From a checkpoint of a small mixture-of-experts model trained on Wikipedia.
Size: 8 layers, width 384, vocabulary 39312, 50.6M parameters.
Below are experts of layer 3 (counted from 0) of a mixture-of-experts language model. Rows are named router (the router's row for the expert), gate (a neuron's input weights, with its number), up (a neuron's input weights, with its number), down (a neuron's output weights, with its number) and show model dimensions 0-127. Each number is 128 + 32 x the weight over its row's rms, rounded and kept within 0 to 255. Numbers have three digits each.
After each expert's rows: a language model's description of what the expert responds to; "comes after" lists some tokens at least twice as common just before its tokens as in all text. This comes from a sample of Wikipedia text that the model never trained on. Tokens count by the router's weight.

# expert 6
router:120150074167145100171057146143078121084115123120140177093142069123110099103145120168121116129111188141163114094090140136059185123162131129082149128052160092099125139096161121125143107164148095120092190148146184138052130131099176198129128167144124148159115173130153142092104125126165083100122137181181095143181115119103145080139158178132141094105151135084076118132126123106155104059173
gate0:110109129152110091088165102107159116115111093078162112097094142171138095103187182124156174085115137162104144153151143089122151153168118166145118155112116140102146206178142143157171141117150126087094135108174133193183077161095131191132078152151084120128141125103092132128217168085191124165139093132119160141102152190156147147135102134119151093177141132153110110129141115182110112137107
up0:113118125165133170154092059089051138146133106066089127142161112087085104140133108171129164116115178133173107110116174184142099114097163115112112130111157136194153091043151119172120097142088152091145137113115122050110098134130158161099155082100151141083228141092147129094078148132092162176115119110145160157211093120068172146083123161128156129113152110112077156099153152135121099112128
down0:157097120122106169148205111166169064131208191064125145165112100129136153162151137083153128125172138116103189082119107093141158141134185047117102102146183143164101184183054140173109159146130128122126107110143126181049076165097136174121088121133145092135135139108117119122140126140223168062121152156143106097130179153110164148144111123140115162152182147115154134085108172081135135125138
Table cell separators
comes after: "0", ")", "1", "2", "3", "\""

# expert 40
router:094075074164147116073145127134129178097092134118133141100109143065134126096104089119105163121165149127141088155146104086062080142160094107125150110063098124175170066110108143092127135111139162117076147088176116138153119114121129045148178137100162149109123134125149135082158130120124135112119138129127133139143144106189106109110117090123147153154104026061180126137120154110116119142138
gate2:096076142166126126165185139158167101088168133157108097178135159113110163109135179147080158160127100068103097066142109153119133090111089135081193164150142094149135129117105123150113097138148112137148117124098134133132204072100112114100087041114112122129063124131110108111135136145132126126164141079100128230121147105136104138162154075109127106162100166106109079144204132138091123086132
up2:118126184168092083109157115156142134113102072077173144135152095133042054212166153148124145133114152165192122093130139169149155153155160118143124156138105112163091164146115152105186127129176086060141085174106118182147078164134147182163081152162127126060141139135176107116157087090108099175128126125095148103149128161117069092127135161141125173112129134118139181179122119153052122153064
down2:106155117145178147100113060145166120122107100040156107135187115080144153115153105127111129121160119193153117075139054106117060150099105122105155149068152155175103144185120122156161095116167108132130174200137165149126094197201162144182143130124126141108128177119125129131134138152234154118126145113146058145152095117123103120130180168104174147167088116131161074106104145083106120126098
Table row ends
comes after: " ", " JPL", "%", "0", ")", " |\n"

# expert 17
router:143134111134117128113081146105098138120134106161122124110112097100191098144140057100137152138144145109099133103121111104157185135126126170071110156171144119148153175145094124170182144156096078101167138095052114123159114119126069101093195183126108098090116155070129166109121130134143090095131156165095138156150153178149191163127117092162134127151101150104133073093107089125114175166154
gate0:160128094074163130108091138153093165122060173103088130132178135148133122174152153114152100122114140179114140114154136084135178086090122097168125117118135070118142149135110154145134150111107084131151111142155092109108089112171137126117177098117096158083140187112127139202206120111076110101128116174117205084090146184135151145144132104089135128106188106118095133192094144117085104134098
up0:118145148162129105133114132158160107137190108117156108143115163144176152141087128106042131165176109169101118138122119135112106162133140181146112146107109186134125159115131095110081115115139191125102167131093154175101188145160127119128114119096123139165097095157155161104139180119182137125136132115155001165113097100165081117145083149168135129119083104073165119066149091065145138159163
down0:140153134133132049147096118102164105155130162129060122149093141074078152163095125121161074137171172152114134132138176217071171125135124165126105118089102169091142143063160132124120167159197073065117073153133167173101119087134098106140122169089145144161199117140100129151058116137131099156140102114091120147109123132165101153111191136113116150147100101154093161137127171146188096096119
Occupations and infobox roles
comes after: "-", " a", "\n\n", "==", ":", " American"

# expert 1
router:163129160195122076109149133125140116132091109141159138153130142148137104148155208152159139114144087102202107086124120134160056090159080104160085181168158067137184152135081090165078161100093112118142121103163153110159168167147135120191152085106150150162173107120092140076134118165102070108121154088117134114192180125087155090096095102147170148086122110156187179141091158100132132158141
gate0:114168116107079163128151145157124106079115062139153053152151128114118175143144085172150128095088165096123099114110130140087147086171163154111212212115111099104178139110138130139071139133103127113108157073057138109113146172105160134098094140096107134093109114128131112125084128133095102184106128119103130195097147147161193113118115143125079168098090076140127141099109149118088093111111
up0:128172125137093163102128085144115122101140112105160090174123201132095129112129107164203111145112193123182094102113118187121083110160123140127163157103120085133144171136140073117105086132077128127088137135121151132145110130049138153120129018121082103133161115103131101118103112140095130146093127121059160206165152129139134127130073113125110165071135112069144099111118127124113128042140
down0:175129132147148148132126168111139106177057063144098153142116186125061180132103106126076069143083142095141088144098056083141081150112146168143088138133148145124119127112135103083157072187189129110129094131152087100109107076134202167054095087089156088118116147087136128169109118112129141173075116146141104185141102126148114178109132103112088142196088058190097133101063122128095163054127
Preposition in
comes after: ".", ".\n\n", " and", "===\n", ").", "==\n"

# expert 12
router:139086137122087122157143125131050142088079102126081127157151177150132090084118132184139142144140114132106077175109164111122122160151122069156137115151176154079148175121094125133126175074118149173138165052090093118142099148144133184187131081139106156095093185104125130127123167144220027160103149152099157118174158103142124158113134128065093098128125130163094153099174159120139073140128
gate0:133075100148080113123169107173118159085101144141151091139130131139127151169183118133157119111160119108113132090100150190093136153173121129119165155134128152086139112121133096069126111154135129077131110148135092177118194106146092104108155172131117109084119163179195143133135072130186111094129164128157144120141180153125147163157109103130058109095117090184161194116083165173129068126149
up0:064135087127112108108105129147168167102132112153130095126099154101141102107129085165187079150134083122083148094083130133190132177118089140119193134104182221164165140147134129126162077126130102150105138154125119169120131067192114156081106144083066143096115141197127119161160084132177158065079173147133125121155184169165123123127114156131065102139123054170152117130117088138149126141166
down0:092082126148125124157124166070120103165085169160131145134078111104014171085132108109170114052104154134169144145126100105169036147177154093089112093172119196105226153102139149124089142175128136111112141109095129105115134140146080180134117132124137159152070137230177160137129121130085113123088162179124176099118143109160131110110132165132087162130133105198112118069116092116074084175181
Act, time, event nouns
comes after: " the", " a", " on", "'s", " The", " an"

# expert 48
router:135137103085073106139138103216151094152092100116147104157117015093109142117122149090107126166122134111097120183170145134106122164103080137154169140162164139114138144110159101162140147147151106129102115149111139109146173136105083141153164129093131160138114111104131122157158171082168121183147171119077188125151118090099055131114146143146170124151129155179127085123125129108099108123157
gate2:164081112084135094211125154169097173124101121110043200126167153158062117127138135127143112072083103122184136121145125068116090168169147113139107158092158072122181135092119093105141170068115115133153073114113152149118138122098124136130096124089180144156165109151122137080137127129122183139125119194142125123111063115063130132157128112059104077155171079162167146149134105115123145134113
up2:125113109081167151104176087096114150170111138153200102150074123115120115143058150132098105111173107164142078162101091146068146106112165147058108117127029178138099140120126147080161134137148131094114100091127115115129063112134129104102092083121090081069136132149131161089173128198130052067109110136113134148127188108160113155131159146133137133181090132073046071133137171158143121130165
down2:099124132111146094142150126139094169111072203159101164106142115173131085137190098097162107119128107129127141108119115100104158131187154067135111145095109140107147140174087089119153101132162115116159156148138123059071174158117088103136098120138167123150167136119144142167109138121124110164164111154136128033109097151195206163115173125145140182112147162118150181105197129079125097148157
Common general nouns
comes after: " the", " a", " his", " The", "'s", " an"

# expert 45
router:192112162091132124100130119213077145115104125129113127147129153174098191178046099099175139072077120138177135100128165087111082141126126087164132112134106127140115137101164132089131121123158094091214206153117155162156155179191118119088158103090166084090134110105111110174113136121117120172140102084123162084087126082133177191077143096111102094093142134136169147091100036130124128110176
gate0:130072180141170159105107132113189099114092115139152192138140058123079084109124116091155128065166121104087106133104129073126121112140101106099117152166122136151203161134210181124115128119158119104133038099109168110111109113191168154080141126114118173186153086109083105154102083054127082147128197120164100109111113131173115127174096162166131107134128140091098078173100124152099162167115
up0:168100119176078122162110178133083120131101118120131141152117206163179169138130067158092128125142174133097142102143117164129148114160139117104145107091119138097145170114100108129127172140061063095111149126168126144093160093067130070088052151093095144134086129123127113137134112101156163080155097099132116114141192091078137117105168162122128186094164132146137161146124158156099138140064
down0:113094124153096094188097056135065129120201136143118114148134136116167176108100116125084134134142146117123139114118165152103136159072133133080143121078099030076130193104106073111114153132103119105163183142135129107139172110116145144110142117111116150130086129146193096127169148123074150112150092117150190187137130164096124101113131111125082088095135107147132112138131152129105126079119
Clause links and reporting verbs
comes after: ",", ".", " said", " and", " that", " announced"

# expert 63
router:140120140091151149134102126230086107100121145134163147156170151152188117173171079100171155096112139164159125155100093237121144113144145078148133100130150110160096110139187149067101145091167139184086121128152123134157101107090105091147125125129181135091146153097110114147083088169168118153118092135105129101138089106119127141133097139146142130110089165158070167172120133083088121147156
gate0:177143117150122130107187135135121171112172143134131198156091170126118144070134096156183084152119097114112140176139067172104096143145088137167189096162105122079148174138144100138107087096094135133085115114125128139150140192163110112132139143167137145178111133045074187188167140110154127112098130082146141172116121138112136185187139148180078180103115124145124147124138152117153164115161
up0:163119104141111101090104145111178096175114162152135098063158118125103106126121168137135119220148196153154164142113187159093186136104111136119125109139147109152131143149111112162095168149138099155185159079137111093145148151157152151171145172108183131118129155172090134101190106174166172129136159107164120124141114130075146105136171076100129155169113177105121135149101129101122105112155
down0:133107185112087204096129086107128067102110093113058104087074099164092136129137124107123136156093122107123130143179138130090116139084128088076104159130119058166093145125106104098119068116068136152175151165161136071133149110132124102105156116136135168088140140146116126049131077122120160119176108116150100112146157136118135159084090075141119099146157161163125116094171113157168104126110
Past-tense and participle verbs
comes after: " was", " to", " were", " be", " and", " is"

# expert 39
router:131177102126189137090173084098092143126153151162102108125091122116148165118170094118144131164150108137148162120104132124179192127093157130129099149160102136129135130160155124157173099169107115093152207151131121137144123141117143137096143155099110061093154112179143071132186100133105125173130104170157174117115149179125099125092113099107109108134187119121140149152154140172129087113104
gate0:154104112104151080109082194102130157087160171118135100111105141078171094163093144100133094172150093159096149101158118089114159093191122130129146153133116127126102107177137084124086127083165059147111167155095199112119121146113104092084154135036123063124140170123116095066157139080132135113130116099104120128150140120137124188078071153141095174105117087093123171112097123086141175195189
up0:145167143126132090081155186108143167126207126084120064137153143144137144141141076058175155160135151114109107129130161089141097118151144104139089086107147052131106095125128159133123188142112098157165147132059152196118114127149137072093132121178113118103165156156093129072147128098097107164096093124116148098155174116126143174106107127141126201105134065121110119171134046157121184150195
down0:132102138192165128153098138116095120174142137089182147132095118142149082126101054079104140145056135126131109131079119068167132099124126147135105081045051060099152097084143129169145079107125154160139110129083194132138129071082101136078089148132156182127120096101109117089131104116142180138164130141129099107135084095127152147091115109110147138173107138163071080119104151081153162088117
Personal names and initials
comes after: " |", "-", ":", "|", " by", "="

# expert 50
router:144083164110132100133127163126124155135118135146096156087062156163101101093143134164173101157122108138183190136131104106145053149120121166174087142157073091149103165114092178119070166145105121162095087103157114113176181150114146115155127102150106142178170110131099157133125156175126076070072163170080137144130184152123166078104083128123096139117104092111128157116135137175149128140173
gate0:143109165130130203114141082074138105126158119082200137175093109136181167161153136093164138159054112160112174137111129177084129120123182100170098079162075131107132095058143183150080106179127162133120084150093145117110127133146069120122098079169098091150202149102168134144113123129188137084130116132118089123110114171101173095195113192150063169153108116117112132113140136093101145109091
up0:142142121204121124130137166142146106146138084202046075099101178106136102108164107149111142137141131061077112136147087105121095111132115133085131179122160133125080183124113098082155097158196151120105164133111072127114156075092140134166154084083147219106088094154134113174099111116050052121134074185177166155182149093169071133085066102151183120104125161134162143106149103169128113166150
down0:146083150169078150138102107122156068169168072109096161150124124141127093082150070099201135103158111139122128120174071119115110113185191119168162159108156167069111106171127117154124174143120140148173087154082129127143133143170102114193122193124132083099110117106074096150170149163117118193106172139135127198147094134140193147143162109179138154141082201159151151084078037113086150112106
Time and place prepositions
comes after: ".", ".\n\n", " released", "===\n", "==\n", " died"

# expert 15
router:100139099088111141133072123123095148125128123133117147156080120111156110189086141167160109085162171173174142134075165139075085144156124111115128191120140108143151055172114112134137126098105169187158104123177082061045083115134112080158052073102092108123184101176093141177189045112086161172109201141109167198144156164090144096180149087142165168127086074120127162115094165134145081131078
gate2:119108119121108108179139135116208096126165131107126107137132110109134116106102084133162061136105164098131108111157116127148105169146141145146105122179156160163145095120192207104129153142183143181081122149087110156113131231157136151164102154166120079122127115111146207159115100072065104118088132141157104166168130120142134125088101161113090143088101130154136131101088074095185165187178
up2:149092176210129055107141137143149160044179101090120107088146090129159179146147155166142122178114107179111180143173161090146077132090165135077133067139122112193119109158220121130183140106156119095133141146124138136114081158110139108149117122118084127106173102130142169065140136056111076128128169175097075096142094156142097118164077166137136186121110148132161099142094077104129107160071
down2:137131129122124135176152120114157152156143073135055087112162101102160124119170115131117188135094180166113130106142130121055151087049157153079142115119105106129133121145156152166080116120133142138173157093081092147152102141102116175134115173186134105108166102090112125087097119163064153185124089102108157072119173168109108158169145088117103137137074082131123061140137182168140136127153
Spaces after table pipes
comes after: " |", "|", ";", ":", " /", "%;"

# expert 23
router:124161099150122154088124124145125063163142171163160101093148141072089141092143153105116141128153166143088147211104116090144120174137110124122183109139186093065125134093118128151152140198122152162158122093127146117177107170124089171164186179066101117079122136109121199148137166051158142099098202100123136077138121109167090138149105137130135076138143138145152085113115117118107081140133
gate0:167049177135089152165125122101134134126116082109119150143196168100118141143115089136118177113113106086089169056184110096029158131111152137212150105126107177140117107133112131141148127137175112165084129065134151128097157106124154084114110174125135072145089159112117116174137187120162046158140121102077108096074167140141177140120084099108095162142108133160126152135107133129080142121154
up0:079176117149129072070159113080130056172140145149109120177146070130148146135126137101116146176078178106112077087131138119205126143136124136113138110121198112127161175161078116112133141124131185133149122140117096129132078129136158160168118137176120125114175175128136115092070115135096169091049202142201175127152079133138166103061103128152095134154154101138139139077140148095143123088098
down0:116139118144143099117171134132163085122149118126139125105121117145184123195102085122098125179105186103182162151123116077171096125183193135185107100124157131135097164105097100171112093156157099131152144184103128118097095181179138149066198127129137033143155139192143084135157130073140117085072164166131138101150087102121123097117117096140125152104105078122158126052082144067100139097140
Creative work nouns
comes after: " the", " The", " a", "'s", " his", "=="

# expert 31
router:116082085118084152172171165110141147109107102167100131068066158178163113140096148091087127126160131088150104104079168123168150112135102148213106111172170109119105192122105069116086123137145143114159134121137084129160195177157139193127139098110140164089105098062138065133128071080097134088124106134112082194140167152140157114169141110175109124162185145096085113091092106190147112076089
gate2:134129118094102123087079163179122130145141090128087150110119117095071118106187141126162099167179110128169155109139123154111139140168110186176129146178117106172115059072120120099150205152134145156121083163165118170140102129129123116152120116128176135093153106115153127056124137097127164127182159126116170131149141121196127154118120155115168087176075109170102114192154159105163112156166
up2:074163116056139150119093097123160123113090089113091096110124133112069126123092147150112149152107136133120140109117118140067149117138080191119076112202188175124072124144151136059124148196196128160143102150155075109115154190097112099080118088140100107183126136146159126101108109141152122082131199106083115139137111147160078106105161139170137111165154171125167057147127135131201119129138
down2:101113069173117118178133079127145113142166096127065127130180127126068107091133079122151098083098168103121084172155107163134166113130141124122083060143203144094113082165145150114149203112114125150152160132155132129146148145098137140171156158033102104129096188165099179090173095200123116178172171126169160147126099084152102165068098123129114114113120150114093095111157169166092132168122
Relative and subject pronouns
comes after: ",", ".", " where", " that", "),", " footballer"

# expert 35
router:071148112139180120116101115104157084165149065141102170136150069149149128070116141103074108141127177068092095071140136118167135112107149143119148132118166102098163114138121126193158153184114096171119153107082093098188182149156063101090165139105119128168114106129081117081121155084146106080143116184103148152150174135111113230121214092168086154137133154107101098065136142105125105185119
gate0:129113120164074120119119208126112162094141166146145082148182145152143091178089115104142183114089188117106114172119081162141128099152155108163120175188121095096145099174154151119145116134093118153060101127095155128105095158138122111110100148114126147159145096092144153082118107115103164063145086120149093128095147073164144161145113164172180121138079114116100122118166169100107185139150
up0:198101158100108142125088080107183113098128119120098181171132160159157199113162079121173061145178141089140154165150190157116110127127098111169108100176118131155115134077114152105163110092095157197077107158126145118102136097161103118085171129064091182094114141101176172148140198156182124175106153116042088106143119175102139171101100196089131138108158136135144196128203139155137101099124
down0:160101171124129102169146101136173118116161106111113136068107134131154112153141164153117101147125109107072148101106090079141076134159129156135084122170113130098113136177133155127148118145096106094061177096133109151163106079209088130078148195115074152114146138172132147157119157079114137087117164104123115149170121139141145138144103145117125187113147148067067110096142126086103148079131
Infobox field names
comes after: "-", "\n", " Binomial", " •", " his", " Full"

# expert 57
router:074147106167156127121148086111114143177198097125120159124188142160173092192159169114086147079123089116101087109151055129180102094126164162144133185104130122150159121165135115132168059154151127098163141147152173123078166115164185135057103122157149108124138125072164097157165120081160139119133065140154124078089138123164080089096117179112105176136123152130123106141135111113108124125105
gate0:107111119142174096131195107120126132104098065107097190073144092092134185086123110082189112140156165118179133125072183126156133112086151136155144090132142089104106106159110179067108123150105104137095115051130098160129146146106137176131206174130172108084146146105110175119164124190135149122157126117121095130136126108189147100129150124145136126153197157083115101134105143137142099144095
up0:125101150195185154199068170185174097131124160135167142164116152094134162148129145125169086133137110122117151161156092130076143144094164184163161107152080156095078115128113104107117159135168168153139150173092062107126156107109161112102083131168149098170133128153152093137122123134163119101143066153137154166120110181062191125145158192117158151148080136143105130105165186162126144128127
down0:160088140094086045093119143154174139149137108147124143105109155127101140122130133163161160135141114069109153125149113111073134116148115144052065164120119079107166118142115116200089138172068114110203103112150139136074147075072158140096140145086087125151105137103121085150159141089165104113103125114189110109141058162131153140152144116162135141129149093086099079109185111035121121130147
Countries and nationalities
comes after: " in", " the", " of", ",", " New", " United"

# expert 30
router:079165156177116095104162118137164104133103153125114147140110141107145141126150182138123132127140094166092119124192138162166101123098125173145177150121154131152126140134102138128156103169085108148150194154188110122144157129167130136153199092169143150166099113110111069136167161131102122154162134097107144100118156223164075161134070163078095117167168129170127118143122155164141068097136
gate0:123113205108148124138113116128112135126097147114137125189080188104116112175148161085120098182114119147133184135152183178107184179133190122080200152085163170093160200174155120072163139111146109160114156143148092153108125111134127158165092138111127080095131094136122204100205172117177158185166127162135130128162157122153145162117123180148127140082154148141114113154062108126135133082100
up0:111145059144164168095162076144155113168068078115152151105082081107118126085071137140125164065142141151078180126138154144156070137159099086168118092090172093134155133073087092178177135172138114139125158090125148122181111142142135112119146112130103106114143129113089064115082132153116156089159155137130110076113132097098136122119142071170102100140104128107142136152150117145161149147113
down0:124165180106143120091111107103166159109114048158152133144117120101141112170175071182117161055123089199170137119113132148191060142075098205142094126119104102086150161062134109116134119108115133097156197143088205113121173144090187158068147151155087135108155111084115069105117097219119130153179148147133147107083095096125177084126057107150203163097092128191172140106146167122105162152114
Name and company abbreviations
comes after: ",", " (", "-", ":", " U", " et"

# expert 52
router:131090147119146144115194159173120087127107150169080108158057189099115151155146131157106184109176083158095112135153163102119102118122115142154125114067134072139178142096080211141149123131151143104078068169170125156112125141162124124188117080141111154151079074104113117143110125121053137134174120056082163148172142134122099132189100126064094143149168106083140167119173108124102100137163
gate0:124115125114113103135174143081178074103121108061117182122119133138128094218149128116114080122153131070092138126114088155068097107123153156149147123153143141128151091150121122119156130135110068184142121100096119133138146169189066094098143160158130106125125182133111121184134114175136144130151124060098151160109166135100125180089108174206162158131117117151106177148127125069179104095105
up0:208151145101119137139164167118197103149122099121113128159158137092169085167123087180139099159162069095089155108128104100047066091134143119130103073167075090121144128077101077136135135095154120147162086098160126152128170139147163096090078116161130116097083120148105118147102118069138117161083153158153069183159144158155147132154098151127115163139100184132104133155170116155135066109103
down0:148117158178059160112137172102165123094185076118065095113135089087112134160161154082185086146144101156109112141146088162099105116123100176073121144159144106125166169158151095111177141140146060127109153172167127125101124182182171151104140116126127142121134132167085103155084065158150060135110118136164163115088127172111118187096102199122130111121106070178123137096096103114090119104116
Capital initial letters
comes after: " (", " \"", ".\n\n", "\n\n", "==\n", "==="

# expert 26
router:065124137137154118097143137156065179120125115117132112147117119139151096156138105116082201068141117089159162093066126156122139143102148158124075119157167153161164138149213106159116174143130134156131116083153151142179088113087126168149180162105129100075191138130125145177152125165091122186087190184137114156153154129138115103091091079064154143126084164127127110151134152147069074164120
gate0:136118146133087106157155108096128139175191055125108154134077132131091138147115143146146145099175125195133112092127086192092109088172159117146133167149158169135162183176151125144108157090118133101087103116111169077099121173176128137137073075148076196072141102134158132106134128093145210144089088147106155133141126126077146118115040049161139094148074109218153188176085150169104126080131
up0:118086088160161123126215128194141132133111160070105164082112157214129108098196082123082052148100147138093137099114157121107120137062097125145094138145149123184088112134167108153156208126122168101148153125201105119180163166098109133159102143144151092117063132171122141133109115139102119143225177119155153104116142082096109147148145136070114156127152139069087136073125172100175139142141
down0:164190088159145171166193091114123138156132089073160112106150102145111091106129087107153158191159125105138130113140139191131168067155127127151163100194132135138150128099103134125093181181092155110143139153123149128139116118132100123150131080203116106130128121182114162115096134120099116089222144102120171139145123168184121150163098155153142117187209178120146103136126095125186137131094
Sports and election stats
comes after: " |", "|", ";", "1", "==", " No"

# expert 22
router:146130152126100129114159126069121131163072144175187135092076124174097143162070086155093096096166196074150088107064103153159070091165136165143126129071179128144138121092055102167081125092073091169103084152103112151145109079172137112153127091154113073158125098093070113149181119088099089181154117135070113068123136150100116139218107159147105139124080112162108103137090112177185186140113
gate2:157122218179142106102099149198150102112062151135164140165136135131124119113096158067132185093109133102112129179169148131094108140158167179126082173094073145163166069160140128134094127120122145095096124173120158154123170117141096097133126124149121122086156142153148160146114141151127158147112098092076153068098057134148149124146137130139125159190146127123156141145156132054112066158083
up2:147148091117124146126092150027126134094186118164110133138091138142106156122107104166094145139161126087111162089122137132096114132084146106121163132097146126152102130133100122094086102176144142110134109133163148091155137122194067145127165138119093124093134086160138053134126139109080149117149132140072165166157162185067142123102113134070126112113081167118076093070166118117143168092153
down2:063080117106173168147121101136155098117119070128162186164164082140102147122128138195124138158179176147117165095138137192177169142072124131123070142139133145141097208127083117150119091181094175125104167130125126153194133109068119141120163195121079096100109107140103118128036148149191081139156190110090136121154148088117138134127100111100107162134135129171168094063127096131147104080126
Personal pronouns
comes after: ".", " of", " with", " that", " where", " for"

# expert 56
router:098120126061170084048164152080132117121175154094149147111082140075063142109157132117128186120132124228158123076110166120120089197057153155157142130083129117108166135139104144165123152172128157124141111163131067100189102125098129054111184143091091135149153064133093130155149156090120162156143138095078103109128133149144169188119197148103118102105087166209151127149072166058169092172076
gate2:146156081095154157201144062175161125141118127169142159113091122180116116124121104105075185156108122088091131091078193126083120140063119167131152091130158152097154127130187109114155170085183173152112155110115103162150126096087093123146030185179154161111098117127106143135153129159082078155126126102104128164158116127086156119152117141133133141144090138175088125131135143121124155118095
up2:171097124131130116162108109142101101072093107127181164147108174080158105088156120131156087156127129069175035138112138110123115178169152126133128116128142165114100107140097130105115123144138143108128110129150159112149167109197171144122097092113148075145133145146151175102107139115171120101119140079130077084132081123107134172151176152149094123118109090145156188155157105141156127119091
down2:117154113086119186153093120100124158115102160101114143135178131159158108135092164111143186139105125090051113100078153049096126020138145154123127118121077104125127089145117114110161058040183229155115165158103124101142167139152102104096119142155123143120091137119094190187052124163131138103101179136155088178141109121161134145144168120129111126128148140127102114081118084133128100123138
Score and numeric symbols
comes after: " |", "1", "0", "2", "3", "6"

# expert 0
router:133177123115116157098165146135121151138112144139092137088091166082105077151111146104185156131081106101185104116109099087128111103135141188123131149147098084114138104165162110081098136112137132136172108104146149166138119089147164072092114087149091138123153113162149173099151081114071113151096123127181083170109105084180178093104161190167143152176120197135140111157119062198123143117073
gate0:136166070119200135103116132109082107174109169095133149174165097171163236120143174125080113111155155137098091100130094091148157185109163161120151166139153049111130141128125161158124132132103096157085154155126103109119158132106169111165189101141106039091149176142115145101160149148136140148152088153143106112089128162117135112050133128143135169137139159120102085115168130090122118164198
up0:100139028130140147100158132084131126167099142122065166134159099174121191148094181165123174121127125168143106169127078100168088115106113130153129193093157118162132068141167129093134105143100144118105115172108137158149179188087152116152083099124110028065098118122128045139121104159078159147109115121166104139133111118148158117087169158146152132188116137123106081104150146095107118140202
down0:087115138106160124105152115102205138150122196094109145181196137100107156125087115126135165097118216133098074104132150139100115153136106198109146144072196143154159146098176121125130129076127177156133104194124125110115124186145109122143159122091130117035184098081095136152085104167100047133128142136074120099146084096151154144180179140110156095127123134102133133130183126171066133174092
Definite article, determiners
comes after: " of", " in", ".", " at", " to", " for"

# expert 49
router:174167116166071121112150142216144097174142098062138127178163109135137139163130149123118136139136133120108134160168134220085091143080111130136173153175118161125117122112159079133154139106165109139151128145108128077137164152078084169115158078150133114094114143104109126116146140115153154166117168110095160125134099076137097148103146140123168139116082149188131169105160117086068087099109
gate0:117105132092156146144149146135133152109205092126047119128124199091123108205114173139138088095117159130131149062084162090139117151053159098104112101129103139119100130148103197157113090142153143143153147109107141108196073098136161143116107157067161074145180133123153085153110116117095138046085115147102153178090174120107162135156119162105107073082135189153113123158147087156115116110144
up0:125122145117111144166143088066161170158196176095108141208140124120147127155156124131131110109153126152141173163107126100129093105074147112152113130162151150097126178107105116104117148205147135111158101128154159107115159066104135062123096105074160072189124144117087153110122153072088068097152142135092137094128112144168165121168158195120166152112137154133137163106043133141066149160173
down0:148115117181086124090100186134147165135068175078081144146123163128109082106092186176070128111117097132145134098105165101141121126161070033083189151109167126134135159105068177143109082083165148158129147159145201101138105057116143036104072110152140102143144130102067127120118128090194140134163109118075150152073124110117127190106087115091174150136131112062142122105069070112054157122148
Abstract nouns
comes after: " the", " a", " his", "'s", " of", " and"

# expert 3
router:123148132180185122093089145124183164109138113071158163118082078098106185179143163093126119127150110107092070214149108139093170126197130112120126136120077150123155062197136155106105132149154161063111081150072130161176134118148145124051116129126153160132110117078122105092184121082113194123159086149112164097103144151145056092090141121188165145194079167089118122159154146054111144184166
gate0:098106138131115073139145173137161110115109108138177137194110088099141212138165156131132143144114149130156130121062141165109086115138157161122142087115171088130153131190121119116143105097089144167103075118158166131146076177126168087109137116145119090160186112141072177122169174152071129158173175140059141132154141117108112097126159131137077115130108114123132190165118120190152105114098
up0:111137108071102117124125152119105168105126173127126101007113141160107084103106182159117137051121108145098186106135112115201088081127054110114123141173132129130137166076109069105130085133112082163115148124156140104125220172184131171152205114144133143153130068157199120117149090083151108081130116101140153118174108116182141100137155107120165157098145140103129081147142148182077163109158
down0:200110156101145117157141141168132149168091118089106150120057120147192134112129125141178113131142122210119120124114167114148120111124079107109137111137109108055149061104125170175092135150106101146136164106115133166059099126058059110103156158168154147073136162188093091163127156118126095128151143108135137134126156161125101137184105158156176151124103163085121117147135173167166169149105
Descriptive adjectives before nouns
comes after: " the", " a", " and", " of", " an", " with"